config.toml
n_layer = 13
d_model = 320
n_experts = 16
experts_per_token = 2
d_expert = 224
d_shared_expert = 256
activation = "geglu"
moe_layers = [0, 2, 4, 6, 8, 10, 12]
router_score = "sigmoid"
normalize_top_k = false
routed_scale = 1.41
balance_loss = 0.000103
balance_bias = true
router_logit_norm = 2.0
n_groups = 4
groups_per_token = 3
shared_expert_gate = true
init_std_router = 0.0103
lr_router = 0.00113
vocab_size = 8192
norm = "rmsnorm"
norm_eps = 1e-06
tie_embeddings = false
optimizer = "soap_variant"
lr = 0.00812
batch_tokens = 65536
seq_len = 512
train_tokens = 293400000
steps = 4477
dataset = "wikipedia_en"
Below are experts of layer 8 (counted from 0) of a mixture-of-experts language model. Rows are named router (the router's row for the expert), gate (a neuron's input weights, with its number), up (a neuron's input weights, with its number), down (a neuron's output weights, with its number) and show model dimensions 64-127. Each number is 128 + 32 x the weight over its row's rms, rounded and kept within 0 to 255.
Before each expert's rows: "comes before" lists some tokens at least twice as common just after its tokens as in all text; "gets" lists some tokens that make up at least twice as much of what it gets as of all text. This comes from a sample of Wikipedia text that the model never trained on. Tokens count by the router's weight.

# expert 4
comes before: " ", " —", " \"", " A", " +", " −"
gets: " |", "|", ":", " the", ";", "-"
router [ 98 106 167 130 104 119 152 134 140  98 111  94 151  77  80 124 128 156 143  97 118 116  75 118 104  64  79 109 128 149 139  95  88 110 123  98 108 157 125  74 114 173  64 108 141 153 239 116 128  82 121 190  99 141 118 145 135 133 128 146 139  79 215 101]
gate0 [170 133 153 166 118 144 189 134 109 110 113 134  78 132 158 146 128 108 122 116 110  88  83 149 161 133 117 144 160  95  94  82 132  90 169 137 125 160 109 135 188 133 111 149  64  54 140 168 149 114 151 103 132 161 134 148 169  98  64  96 121 143 149  79]
up0 [127  66 149 144 124 148 178  92 119 159 127 124 118  79 157 150  98 104 147 110 118 147 132 140  87 126  98  58 141 147  77 110 158 149 115 142 130 117 103 114 154  87 114 109 165  90 116 115 136 163  93 110 125 132 144 144 159 108 159 132 109 102  95 171]
down0 [111 133 101  98 116 168 123 107 157  82 197  78 127 152 121 131 139 127  68 121  72 167  74  91 159  90  84  86 139 144 108 142 132  85 116 107  97 122  60 180 141 112 104 116 136 137 192 186 123 156 109 186 172 108 156 125 102  68 119 150 133 151 142 125]
gate1 [133 121 114 123 122 135 160 123 146  88 108 144 133  94 121  74 166 127 113 125 121 127 154 156 154 111 152 153  98 109 163 186 155 134 119  57 116 140 115 154 137 147 169 142 115 136 192 134 128 153 136 132 146 117 124 128 104  91 122 162 108 135 186  92]
up1 [118 176 150 163 120 170 152 147 162  54 132 122  86 124 125 100 172  60 131 139 142  97 127 142 121 136  71  75 126 133  79 118 174 157 110 122 143  93 130 123 124  98 145 178 104 120 177 132 144 122  76 102 116 146 223 138 179  36 116  97 135 102 132 157]
down1 [118  97 111 162 104 114 103 122 109 120 100  36 169 166  86 149 112 176 154  99 162 178 104 195  78 117 104  94 175 176 170  99 104 130 167 149 131 113 138 114 135 106 100 116 114 115  79 109 176 101 171 151 107  99  57 124 155 202 179  99 101 148 125 166]
gate2 [145  97 148 132 112 132  97 134  82 145 130 118  92 120  95 143 107  61 159 147 171 135 113 197 131 167 114 133 111 115  58 152 140 176 122 102 125 121 126 152 151 123 138 186 139 110 159 100 157 147 139 146 124 155 115 149 129  95 150 141 136 121 165  75]
up2 [123  62 118 164 162 123 109 172 130 125 187 136 130 128  69  99 135  55  94 111 162 100 134 137 157 105 101  90  73 128 105 177 106 230 181 112 172 121 142  91 102  85 178 120 127 101  92  80 139 150 119 134 132 113 128  77 130 147 187 124 124 171 103 156]
down2 [115 140 116 163 149 112 170 149 100 111  73 150  92  98 133 118 172 146  92 130  69 121 112 211 125 153  72 185 116  68 146 146 112 105 142 164 150 165 175 115 146 159 105 100 108 144 115 111  81 130 124 192 139 112  99 179 119 144 103  84 172 118  83 152]
gate3 [100 187 132 115  94 123  86 158 139 149 152 183 121 106 132 105 126 140 117  86  96 106 123 125 157 151 131 153 121  83 195  99 168 120 141 115  88  74 169  77 163 116 132 157 149 117  99 125 138 121 126 139 175 112 102 140 101 108 150 159  81 126  84  91]
up3 [134  96 129  96 112 119 103 149 129 154 110 138 110 135  60  93 195 159 176 100 145 106  38 128 137  86 143 135 149 146  86 190 107 115 133 133  93 119 140  63 107 140  73  87 175 135 145 153 131  79 125 156 135 171 112  95 119 144 163 119  86 146 128  71]
down3 [169  94 194 117 160 155 144 119 118 169 124 149 178 135 104 150 120 125 150 133  75 113 168  64  47 147 137 125 135  87 158 155 119 137  73 109 114 128 122 137  77  99 168 151 105 127 135 134 115  73 114 171 145 147 111 118 172  62  99 156 167 148 156 120]
gate4 [162 118 145 138 111 164 104  97  89 125 170 105 113 114 125 150 159 113 127 135 125  98  96 133 153 107 124 106 141 100 170 133 150  74 150 162  95 177 154 164 202 152 109 193 126 115 155 117 178 152 107 170  92 168 107 159 120 160 165  83 101 123 189 155]
up4 [123 163  76 119 139 113 197 124 116 143 104 147 106 151 117 134 136 113 104  96 135 149 152 129 145 166 133 136  65 139 177 135 121 137 113 103 138 148 162 180 162 137 174 178 101  83 100  93 134 129  61  99 153 115  85 106 135 129 148 176  83 113 110 109]
down4 [117 169  92 124  74 138 122 141 144 136 167 102 146 147 180  98 132 121 141  67 112 157 122 140 112  86 137 146 139  59 158 134  80 199 151  84 128 115 166 174 134 132 100  52 142 145 172 112 179 142 140 169 140 136 111  83  81  98 202 143 154 145 147  95]
gate5 [141 140 168 132  87 118 162 120  87 172 129 165 183 164 116 115 185 165 126 154 108  62  86 100 134 139  60 120 166 134 157 102 140 125  86 156  89 174 124 181 188  85 173 104 163  68 135 154 144  92  64  85 173 159  95 139 168 160 160 140 139  89 141 137]
up5 [155 133 159 100 133 126 107 154 121 133  77 153 122 187 151 160 101 139 105 128  65 114 158 141 104  95 136 120 108  81  87 114  99  81 107 106 167  92 147 118 108 157 150 183 159 150 171 161 106 130 146 143 141 119 136 152 112 106 165  85 148 155 157  96]
down5 [106 136 100  86 125 139 103  84 131 129 113 181 144 145  74 191 136 176 112 127 107 107 167 113 125 121  75 143  63 156  97 159 137  87 111 174 164 173 135 111 122  97 163 152  95 148  97  96 172 129 127  98 126 187 187  95 116  84 121  73 127  70 107 125]
gate6 [109  95 116 128  89 131  93 125 154 138 194 167 151  97 114 117  99 105 151  91 112 113  78  64 195 142  52 115 105 126 175 126 144 169 101  91 159 230  87 111 120 119 165  85  95 123 100 190  98 145 121 144  84 141  79 134 144  97 114  85  82 113 148  91]
up6 [170 104 164 148 153  88 175 127 123 117 152  95  91 148 136 122 151 155 121 112 116 202 100  89 141 180 115 109 160 104 117 131 121 150 146 151 126 156  64 140 111 141 172 186 145 158  91 109  54 122 176 155 139  72  98 113 119 165 108 139 120  85 184 104]
down6 [123 130 143 109 146 133  74 182 129 138 116 136 119 108 169 188 143 145 141 122 142 184 137 121  93 113 133 126 135 141 133  94 139 134 132 107  54 168  82 131 143 147 147 158 126  87 146  78 140  43 139 137 101 131 126 112  98 197 138 117  67 140 202 101]
gate7 [124 132 150  99 122 106 102 167 167 109 112 116 109 115 119 105 109 127 139 104 110 122 137 112  97 120  97 132 111 104 138  71  67 133 117 148 130 112 163 124  91 166 137 174  91 111  89 167 133 128  82 163 161 126 129 137  39 137 114  73 129  54 138 105]
up7 [179  88 127 177 136 121 110 113  96 131 178 185 112 145 151 135 154 173  96 101 134  98  97 120  53 172 128 126 158  87 116 139 150 118 120 140 169 133  97 117 113 152 152 102 107 155  70 130 126  47 131 100 134  78 221 122 151 146 180  98 165 157 146 148]
down7 [ 82 143 115 182 122 143  87 120  83 104 159 204 130 169  45 107 165 126 111 105 200 116 118  94 153 201 115 117 127 106 195  96 139 194 107 141 106 108 103 134  93 109 183 126 131 164 146  73 123 179 164 120 102 134 101 100  52 118 131 152 125 121 177 144]
gate8 [103  95 101 112  79 112 175  97 144 140  87  72  78 164 143  51 150 142 154 124 184  98  99  79 191 174 155 157 132  85 137  72 216 138 108  81  84 119 157  99 121 138 107 132 119 111 106 162 120 142 191 112 106 221 124 131 102  86 171 128 145 171 121 176]
up8 [161  66 168  83 135 100 149 130 126 141 131  83 120  74 161 108 175  56 130 126 184 117  67 134 107 145 157 179 122  87 122  63 156 132 138 172 115 125 136 144 109 197  84 118  99 104 126 117 102 202 145  67  93 158 124  80 121 159 193 141 158 152 168  67]
down8 [147  96 191 140  63 112 153 168  88  66 128  61 129 145 149 142 118 160  84 107  49  97 116 145  71 123 123 186 155  58 110 124 115 109 153  91 170 157 107 151 109  73  74 154 122 115 137 133 118 125 117  86  99 132 134 139  98 113 190 122 127 107 160  96]
gate9 [ 80 118 165 156  80 147 157 162 204 127 217 139 116 111 109 107 138 146 148 113 136 158 148 119 105 118  83  85 153 123 174 160  89 178 123 128 146  92 109 108 148 126  69 144 117 190 188 212 151  98 142 144  86 167 105 160 110 171  87 143 154 167 207 107]
up9 [110 134 126 128 117  50 179 131 113  92 151 117 127 178 158  73 131  80  95  94 110 132 120 147 125 128 112 166 165  93 112 172 124  72 145 104 129 151 119 124  90 131 156 125 142  92 184 132 101  84  85 129 130 165 164  86 158 146 120 163 119 170 152  44]
down9 [ 86 123  67 148 125 117  79 132 119 118 159 143 170 123 119 111 128 104  78 111 143 165  84 127 105 155 118 148 137  88 190 132 133  44  79 114 109 135 125 121 183 143 111 165  89 152 200 172 120 151  98 121 123 121 154 109  78 129 147 199 186 111 105 180]
gate10 [111 133 126 163  61 158 127 163 119 107 110 167 111 115  72 119  96 138 129 116 173  66 103 111 107 122  64 138 113  82 130 166 121 132 161 151 143 141 136  85 124 173 138 188 178 127 146 206 170 113  82 137 113 123 158 107 113 109  75 136  69 123 120 201]
up10 [125 109 190 174  93 112  90 165 127 114 135 159 119  94 161 150 188 133 143 171  97 121  95 152  82 120  95 101  86  93 182  81 117  98 100 148  88 190 168 117 161  98 184  81 168 108 148  93 175 168  70  90 125 161 129 190 153 112 126 156 160 100 112 106]
down10 [154 128  97 150  90 118 165 109 162  94 174 176 109 178 148  57 120 139 110 159  50  91  87 142 114 146 170  76 173 142 141 107  87  95 117 159 111 105 156 116 154 102 144 104 128 120 139 160 135 135  69  98 169 133 133 121 143 102 135  76 124 132 128 158]
gate11 [ 83  57 142 149 111 158 110 146 138 135 158 133 172 114  84 147 149 135  86  54 148 122 142  84 135 153  98 150 143 134  85 134 109 209 143 100 168  71 155 120 138 140 166 109 173  98 128 141 118 135 213  78 161 110 122 138 111 148 188 109 116 129 148  28]
up11 [129 144  98 132 186 107 153 113 121 157 155  99  80 124 110 123 152 117 160 138  98  98 125 101 104  80 140 196 163 153  88 112 111 159 144 124 117  72 154 151 124 103 106 103 135 164  98 152 144 188 111  99 116 129 119 180 117 102 117 109 112  99 153 159]
down11 [157 164 124 107  50 119 189 165 116 146 127 143 179 136 187 115 110 117 160 148 131 125 100 160  77 108 224 111 142 133 140 158 169 180 167  83 123 110 149 115 155  96 114 103 130 153 115 133 120 144 143  98  97 125 107 115  55 105 105 136 137 127 126 130]
gate12 [133 172 121 105  98  90 157  76 124 101 149 101 128 124 181 143 121 170 122 115 147 121  80 153  73 110 148 139 105 148 142 136 130  71 144 145 115  85 169 136 116 152 106 100 102 172 108 217 160 134 155 138 123 133 112 169  98 101  74 121  73 128 131 101]
up12 [158 128 146  88 210 163 137  40 160 128 120 177 152 107 145 207 100 111 143 111 137 100 153 140 108 104 129 110 123 186 111  73  64  68 127 173 102 146  81  86 158  10 165 136 114  99 133 119  96 180 134 167 136 161 151 140 125 158 144  88  96 147 138 127]
down12 [155 111 189 111 110 154 143 126 194 134 132 157  94 130  79 143 131 140 119 123 101 180 154 137 108  95 139 126  99 169 107  68  82 132 112 107 110 175 142 123 161 102 151 121  84 215 195 131 103 150 134 130 158 137 126  58 145 110 150 120 126  77 135  99]
gate13 [194 104 102 110 113 155 139 121 135 134 171 110  80 124 111 163  63 142 130 137 130 187 170 173 131 196  53 126 172 109  89 172 180 181 160  88 115 109  40 155 142 107 129 145  82 116 101 152  85 112 163 146 107 110 144 136 123 148 121 143 151  91 140  97]
up13 [121  72 114 120 175  55 155 132 136  76 133 162 165  89 179 144 142 170 173 147 201 114 112 142  83 133 111 147 116 144 150 137 106  91 120  93 144 118 124 137 137  51 106 136 142 101 144 103  74 117 141 138 161 108  92  96 145  56  65 132 169 109 106  71]
down13 [130 142 161 127  70 136 158 178 141 108 217 114 147 118 118 182 147 172 147 125 131 110  94 135 113 154  72  92 119 139 138 177 103 124 140 121 131 176 147 110 134 207 121 117 136 107 144  62 111 163 137 129 227 136  99 121 158 153  98 130 143 193  73 139]
gate14 [126 103  59 133 162 111  97 108 112 133 137 149 115 103 133 117 148  86 177 123 185 137  95 148  75 117 114 148 108 149 110 169 122 183 110 165  90 131  69  98 100  87  67 129 122 170 138 111 175 108  72 124  82 153 132 131  92 119  60 160 127  94 147 126]
up14 [139 118 112 158 156 129 129 136  77 149 118 110 140  56 121 113 115 153 131 194 113 162  72 149  80 114  88 116 124 117 113 112 139 135 114  83  82 111 171 152 128 166 178 173 129  98 182 119  65 114 173 128 164 115 159 141 115 110 121  91 135 166  93 149]
down14 [172 132 200 142 155 121 136 149 138 159 127 165  90 114 100 155 150 123 147 148 126 150 180  85 117 181 136 123 163  78 114 104  86 130 147  98  70  17  86 112  94 104  63 118 123 145 144  66  79 128 166 124 146  97 109 137  96 104 153  90 107 107  98 152]
gate15 [160  98 136 120 107  80 100 199  78  81 152 140 127 144 118 164 164 109 144 161 119 129  99  99 131 144 146 170  79  67 119 134 105 119 129 161 104 150 169 109 158 151 148 170 138 138 154 120 117 117 110 137 141 160 164 155 129 110  70 130 143 122 158 108]
up15 [117  84 165 129 111  97 129 138  54 123 119 123  77 130 120 134 132  99 148 166 145 140 142 164 125  87 128 152 112 171 142 167 167 174 143  84  87 148 103 166 142 116  95 123 177 132 201 116 128 148 114 115 153 125 128 126  87 187 151 117 106 128 121 111]
down15 [110 123 164  96 141  64  79 167 118 144 129 113 129 129 156 125 104 126 123  83 137 109  94 133 124 140 124 107 140 141  99 158 122 146 171 100  40  80 124 131  99 135 136 163  93  64 122 134 156 119 122 129 121 127  97 108 162 144 106  96 165 119  50  74]
gate16 [ 98 134 152 157 145 102 160 180 105 145  90 104 153  74  91 182 163 125 170 128 128 130 151 146 117 135 138 160  82 111 134 115 109  97 173  92 107 166 123 106 136 135  99 118 123 202 119 129 122  89  93 131 149 160 142 166 126 170 139 133 119  71 158 130]
up16 [119 135 114 124 141 160 146 104 125 131 123  65 116 144 148 150 118  94 144 117 139  97 210 116 136 149 130  98 112 106 128  93 139  80  97  82  96 110 121  96 112 112 179 174 167 131 114 153 137 143 132 185 155 136 162 124 163 186  94 191 138 192 122 100]
down16 [129 114 157  81 130 147 145 131  41 111 120 139 128 121 158 143 155 178 139  99 161 136 164 130 135 131 121 108 111 129 129 170 108  97 169  57 113  80 132 141 165 196 198 190 173 115 138  95 193 124 134  65 107 121 141  78  61 146 147  59 122 102 126  60]
gate17 [138 178 111  87 100  91 119 107 124 150 198 118 148 104 141 107 195 132 114 133  76  77 108 141 104 131 128 106 154 120  91  88  94 116 155  76 182 148 131  61 159 110 116 110 108 122 115  92 148 129 146  93 122 115 118  84 161 123 107 151 175 123  99  68]
up17 [129 130 110 144  40 108 102 103 125 169  92 132 131  95 162 131 119 143 154 102 222 173 114 146 126 130 212 129 137 188 102 122 145 112 149 152  86 152 159 126 127 122 131 135  31 120 158 134 127 146 141 129 101  55 130 110  73 144 162 100 129 189 175 139]
down17 [ 74  77 104 111  95  93 132 163 163 102  94 128 130  74 139 116 167 115 129 108 132 134 156 121 146 149 115 126 104  64 127 106 122 105 160 176 157 180 125 150 149 118 107 118 144 152 135 118  91 106  76  76  70 155  99 142 105  95 108 103  37  92  91 153]
gate18 [129 143 102 155 101 176 171 112 108 127 166 109  33  99  73 164 139 178 104 170 165 155 149 157 108  89 110 140  83 119  84 163 107 127  81 121  86  48 155 152 149  97 141  58 128 136 104 108 129 154 121  75  79 158 137 108 133 149 148 166 127 143  92 154]
up18 [102  80 126 150 154  73 110 137 107 141 165 125 151 144  96  97  98 117 161 150 138  71 171 214 129 100 138 122  89 135 129 157 189 151 105 158 143 148 152 107 159 122 150 179 147 149 130 104 166 136  98 133 111 187 156 159 109 138 139 133  96  88  86 119]
down18 [115 159 130 107  92  82  82 113 169 103 151 119 127  70 183  99 115  89  88 130 137 128  84 120 153 149 124 118 139  90 115 162 173 187 155 127 120 137 122 163 125 164  99 162 171  88 170 122 155 134 141  53 157 143 109 131 158 134 137 153 140 148 163  74]
gate19 [146 133 100 129  47 133  86 121  92 136 108 151  96  86 162 138 186 140 143 114 180 140 111 117 141  88 140 165  73 121 124 159 104  91 111  92  92 142 127 136  96 145 130 173 134 127 126  83 158 153 158 154 118 133 113 113 142 106 157 122 142 195 191 120]
up19 [139 159 176 151 182  65 135 156 168 102 103  96 147 171 175 105 117 132  97  85 192 176 123 133 159 115  74 135 159 190 118  98 130 125 156 131 158  98 155 105 153 138 173 133  93 178 188 193 137 137 115 105 102  99  96 152 109 129 136 108 237 103  50 130]
down19 [132 114  97 139  68 133  76  75 137 144 118 108 115 144 140 125 143 167 138 115 118  88 138  95 101 201 114 149 128 101 112 149  89 125  50  96  77 137 139 112 122 131  86 137 155 103  98 168  95 120  95  97 134 106 187  89 128 117  92 184 157 138  86 145]
gate20 [130 152 116 166 106  97 147 136  43 147 122 142 161 162 128 180 112 181  85  73 133 109 105  79 127 129 186  77 189 143  87 130 106 150 156 156 120  58 109  83  94 152 125 112 116 131 129  77 151 105 110 123 147 137  99 119 166 100 184  84 129 110 151 120]
up20 [ 94  89 152 127 144 133 153 134  90 103 145 115 145 125  99 146 104 174 117 161  89  95 117  93 158 214 145  87 156 127 165 126 139  98 108 174 116 143  90  92 127 124 116 120 133  98 159 136  86 175 184 101 160 193  52 141 180 106 132 158 165 110 115  96]
down20 [121  97 143  66 172 131 116  97 126  95 145 170 140 113 125 122 141 133 106 160 107  77 118 134  78 195 103 194 156  69 180 124 156 125 116 122 158 102 109 120  84 102 177 123 111 145 123 135 131  79 113 157 129 124 114 126 138 170 157 138 124  89 163  65]
gate21 [103 200 198 163  68 116 131 123 100 158 124 142 129  66 101 103 119 145  93 142  86 143  78  49 126  62 106 167 182 111  73 167 125 159 145  94 136 159 161 110  99 242 117  75 166 156 154 165 121  90 176 112 126 130 150 117 137 153 149 126 170 166 144  98]
up21 [133 124 144 117  54  67 155 107 119  98 155 114 128 104 166  86 182 138  86 153 158 171  73  83 110 146  90  61 126 120 133 125  94 156 136  99 143 141 176 137  85 120  84 142 138 169  85 136 106 122 121 158 151 114 136  90 120  96 137 123 133  98 171  84]
down21 [130 156  98 126 194 149  84 200 125  70 131 181 141 128 110 167 149 109 148 140 121 104  98  59 113 113  94 117  78  96 158 124 111 131 105 190 114 122 137  94 171  72  79 135  96 144 131  75 108 129 103 152 101 160 177 188 110 134 152 153 153 148 108 127]
gate22 [130 115 117  90 112 157 125 120 139 104 149 159 121  97  88  53 148 148 166 135 151 129 114 143 129  97  89 132 128 137 123 102 168 167  88 125 113 166 182 149 156 133 111 116 153 157 157  92 133  95 173 129 127 145 110 194 120 122  90 117 173 124 131 136]
up22 [116  97 118 183 171 152 102 170 108 152 109 122 108 109 149 157 117 180 140 148 129  90 102 142 105  81 146  61 106  77 142 161 159  87 157 106  76 189 128  83 144 139  93 172 148 132  99  78 114 139 138  72 144  87  88 102 128 154 153 119 105 105 112 101]
down22 [147 172 162 144  72 155 151 109 112 111 146 137 131  90 154 129 133 170 129 189 118 109 129 149 164  73 128 183 108 153 133 106  97 155 123 157 152 151 189 114 130 109  94 135 184 115 103 130  94 138 115 163 156 167 172 143 119  87 123 208 145 108 143 163]
gate23 [114 155 137 103 146  39 175 112 104  81 163  71 132  95 152  78 141 131  88 139 149 148 154 119  98 165  96 124 155 111 153 130 135 155  91  66  91  98 172 149  72 113  81 152 125 173 157 122 169  21 113  86 109 119 126 173 129  69 109 126 138 115 153 206]
up23 [120 162 142 134  87  74 109 116 135 110 145 141 161 164 139  83 107 120 123 133 130 124 117  98 124  90 105  59 173 105 114 123 105 124  72 119 134  99 144 170 118  91 129 160 155  86 152 113 119 137 195 174 127  65 138  72 160 115 165 154 139 219  84  36]
down23 [125 112 150 148 136 159 149 180  43 101 116  84 172 162 109 157 145 149 136 115 159 119  85  98 132 156 139  53 103 139 159 120 101  78 117  88 107 127 120  98 188 154 115 110 155 129 147 134 185 100 106 144 114 160 125 134 156 104  60 151  71 117 143 121]
gate24 [151 107 164 109 154 154 115 115 152 135 162 133 149 120 105  93 147 117 165 146 134 145 196 153 139 114 126 118 106 101 129 198 108 159 149 106 114 134 138 138  83 133 135 166 159  94 165 139 121  80 148 107 142 132 118 122  94 140 158 145 107  55 100 128]
up24 [138 164 130 131 125 136  97 165 122 137 118  98 117 154  63 164 102 124 122 178 140 127  81  86 128 190  55 100  85 191  84  98 161 137 116 123 134 128  80 148 191  83 159 109 107 128 120 114  91 151  92 139 117 104  92  91  95 117  99 185 117 153 127 143]
down24 [ 52 111 102  73 129 156 164 114 130 137 132 131 140 102 152 116 139 174 193 109 104 138 173 149 102 122 170 144  71  81  77 144 126 154 152 130 200  95 100 144 126 114 182 110 215 143 145 160 134 115 137 144 153 135 128 141 197 152 126 151 108 134 150 125]
gate25 [ 84  96 115 116 111  28 130 123  48 137 149  47 117  92 121 181 126 164 147 128 169  98 147  74 177 111  95 153 144 117  71 154 112 183 122  94 137 157  89 110 163 111 125 123 140  78 103 153  78 114 124 111 105 139 164 178 109  90 111 155 161  73 114 139]
up25 [200 118 107  99 119 150 142 143 153  99 181  96 148  66 132 154 148 174 148 184 100  97 102  86 130 141 200 146 132 121 176  62 190  67 145 126 109 178 112 128 130 175 120  75 172 167  97 157 157 144 167  99  98 108 105  95 120 143  74 145 136  78 108 119]
down25 [ 98 132 148  93 159 101 151 126 112 170 146 116 105 157 100 109 185 179  93 120 209 151 101 112 122 122 170 185 134 109 149 184 111 138 140 172 158 158 114 125 157 149 149 146 164 131 137 147 163 174 130 110 121 131 110 119  77 114  90 181 156 155 105 107]
gate26 [ 71 136 170 127 116 141 147 118 134  86 105 109 150 111 122 143 169 112 127 155 112 138 104 167 140 113  97 111 180 143 185 129  83 113 136 141 150 151 134 183 157 148 123 178 124 153 172  93  83 115 144  89 147 130 114 170 150  71 192 128 104  47  66 165]
up26 [150 133 106 115 141 133 184 196 175 109 122 147  73  92 156 133 153  99 148  96  98 153  74 139 147 110 127 157 155 156  92 165 119 136 153 146 104  97 132  99  97 115  81 146 121 126 159 135 200 173  53 175 152 162  99 165 151 169  85 112 114 122  84 117]
down26 [135 185 161 102 159 165 117 192 159 125  86 166 145 158  96 113  86  92 168 158 108 156 167 111 104 138 163 106 197 151 167 120  91 110 147 187 107 162 140  92 143 105 173 186  74 145 159 121 150  98  95 104 100 165 192 101 118  96 143 138 137 102 114 120]
gate27 [120 135 203 122 127 106 166 155 135 127 136 103  84 116 103 141 132 106 160 166 146 121 134 115 132 156  70 165  98 119 184 114 103 148 139 132  81 164 161 176  55 112 100 133  87 164 138 154 168 104 189 108 179 183 174 129 175 174 128 119 156 126 153 119]
up27 [108 145 132 121 135 151 102 134 112 101 169 214 171 140 188 105 155 154 100 151 124  74 128 124  81 136 144 150 150 117 108 112 131 126  98  85 158 151 116 140  99 189  79  87 144 140 106 161 151 155 133  80 117 138 127 185 112 122 157  69 152 135  94 132]
down27 [146 126 198  95 116 106 103  89 160 181 107 145 147 137  33 155 114 132  86 146 106  99 132 133 146  72 106 111 187 107 164  92 164 149 111 170 193 165 137  97 105 155 136  84 164  94 112 134 116 173 125  68 156 140 111  48 145 138 125 124 121 155 121 155]
gate28 [115 146 148  91 163  70 164 164 102 191 144 127 121 132  65 144  90 159 130 149  94  96 117 127 187 104 120 145 168 139 101 137  98 153 139 123 159 145 122 136 120  87 182 133 207  75 177 124 154 109  92 145 134 121 122 145 161 121 124  94 183  91 137 105]
up28 [156 128 142  97  80 166  79  91  99 113 129 101 118 121 164 117 155 116 176  99 112  63 158 128  98  66 150 104  82 113 144 163 105 127 137  78 182 123 113 152  74  73 106 113 101  91 142  94 111 190 135 138 136 123 108 105 135 122 144 173  85 108 215 145]
down28 [132 131 135 178  68 109 126 126  98  83  78  84 155 151  81 126 143 131 151 142 167 162 130 102 145  97 121  63 136 152 216 175 105  92 158 125 163 179 102 109 112 186 121 140 121 157 139 117 117 107  88 194 167 112 135 123 141  96 185 196 114 154 108 152]
gate29 [ 80 127  92 139 105  98 164 135 152  86 124  95  79 160 123 105 115 120  75 132 140  99 135 168 151  99 115 120 104 145 103 148 103 200  59 157 135 122 127  84 145  96 127 105 164 151 140 181 178 209 196 108 141 168 180 124 111  89  93 160 169  96 159 101]
up29 [106 174 107  99  87  95 163 123 152  76 128 124 179 104 126 129  93 150  94 124 149 146 156 139 131 157 108 130 108 164 111 138 157  95  95 105  99 105  94 181 142  70  95 142 155 160 117 101 219 106  48 118 123 117 117 173  87 176 105 138 113 134 172 138]
down29 [ 85 121 160 150 152 116 148 153 115 162 136  75 114  86 184 134 146 164  78 153 152 132 139  52 160 170 117 147 152 138  97 123 152 113 159 148 186 150  87 159  78  82 127 130 117 139 174 106 136 147 100  99 100 145 150 152 152 127 142 116 171 177 120 117]
gate30 [182 101 146  63 102 149 129 145  97  83 167 144 172 144 114 111 125 103 218 154  93 132 117 134 115  32 172 150 100 132 172 109  58 110  77  61  65 155 146 141 100 123 124 145 121  85 101 164 158 121 152 108 100 151 222  91 112 122 115 185  57 122 134  63]
up30 [119 139  80 138 144 127 117  74 132 137 138 111 103 130 126 108 191 139 123  91 121 147  99 138 200 153 169 173 133 124 153 152 154 134 136 163 167  95 121 145 187 137 130 102 134 142 170  62 117 181 111 115 110  72  59  94 137 150 157 117 124 111 185 189]
down30 [127  77 153 126  62 151 120 107 129 127 137  98 159 111  53  44 142 110  74 155 111 129 131 158 154 119 124 122 139 168  81 146 131 130  87 156 143 118  94 117  92  80 108 110  63 154  81 127 175 176 166  72  75 149  64 132 122 106 101 133 144 129 157 121]
gate31 [175 129 102 110  93 129 122 124 175 119  99 180 132 144 120 149 135 119 118  86 126 106  93 155 147 187 139 110 135 176  78 144  64 162 169 107 166 149 120 103 138 191 173 171 109 107 128 142 103 152 153 161 159 184 132 170  96 146 188  90 109 105  85  88]
up31 [116 163 129 173 160 140  69 150  60 101  73 115  63  81 107 143 101 128 212 111  79 191 144 112 129 161 142 115 161 133  86  84 123 138 145  63 146 190 104 152 165 167 106  86 157  84 105 150 154  79 113  85 120 124 186 150 177  76  95 143  53  94 128 176]
down31 [ 90  71 150 106 122 113 139 147  94  96  91 155  63 171 102  94 169 107 151 156 113 151 162 106 114  86 117  98 100 141 142 128 181 140 178 148 106 196 117 141 196 143 173 142  88 140 112  99 171 147 103 173  94 134 150 123 152 139 120 119 127  97 139 124]
gate32 [150 135 122 110 125 144  81 135 133 118 128 142 190 125 134 118 156 127 128 169 123 131 161 132 135 106 128 119 118 175 126 105  85 167 189 103 141 196  92  99 156 136  97 171 156  98 145 136  86 179 174 119 140 190 103 149 138 127 118 179  70  90 116 131]
up32 [134 137 148 140 157 105  84 110 175 135 156 183 130 146  84 119 150 103 137 107 146 152 139  96 150 143 184 148 102 151  87 192 130 142 184 163 110 147 166 110 155 104  28  81 102 174 133  93 110 169 124 147  83 112 153 138 132  87  78 111  97 108 170 150]
down32 [151 104 104 126 126  91  95 166 121 122 154 109 124 180 140 106 109 178 132 166  98 123 104 140 195 127 122 119 191 157  91  55  97 165 155 174 110 106 147 139 120 152 132 144 111 122 170 124 136 104 134 149 144  59 150 149 187 144 121 127 137 147 111  83]
gate33 [140  86 121 122  95  74 147 135 142 170  78 153 157 160  77  82  87 127 180 129 143 127 104  56 162 109 122 151  67 118 135 147 112 122 144 159 141 137 141 122  80 105 152  72 105 102 149  98 117  98  71 144 134 123 143 130 104 116  94 153  99 111 147  93]
up33 [170  93 124 107 142 140 104 196 112 121 122 134 145 108 127  78 111 122 122 121 142 155 127  99 158  97  82 183 146 137 102 130  91 114  61 116 192 158 165 155 176 150 164 118 167 118 133 143 129 101 110 177 141  54 125 136 116 125 160 116  68 171 127 137]
down33 [162 137 141 163 132 111  91 147 168 112 144 124 105 104 149 174 195 126 113 189 135 112 129 112 119 142 125 150 111 122 159 136 125 106 131 141 145  72 143  53 148 191 119 138 146 118 169 156  92  94 112 121  96 130 174 172 122 156  79  91  94 113 162 112]
gate34 [163 105 144 118 149 119 131  99  66  70 138 139 177 177 105 140 110 138 103 155  94 147 119 102  75 146 127 107 163 122 130 102  31 146 141 118 154 133 146 203  97 141 110  90 144 116 128 121 115 125 148  88 104 139 124 169 144  64 138 166 127  86 110 126]
up34 [140 170  80 110 126 116 153 173 129 100  91 151 147 144  82 109 127 166 115 151 179 112 165  84 122 124  61 103  99 112 213 118  98 121 143 150  89  93 162 138  97  92  83  92 109 118 135 122 204 113 134 152 117 134 132 192 165 207 108 169 114 127 181  99]
down34 [137 121 116 153 139 155  75 157  96 111 142 134  82 117 137 186 155 128 124 114 124 160 168 159 144  96 127 109 150  78 144 158 175 110 179 143 167 112 170 129  96 166  91 140 136  75 176  68 100 165 114 100 107 107 138 131  77 154  82  85 119  89 146 205]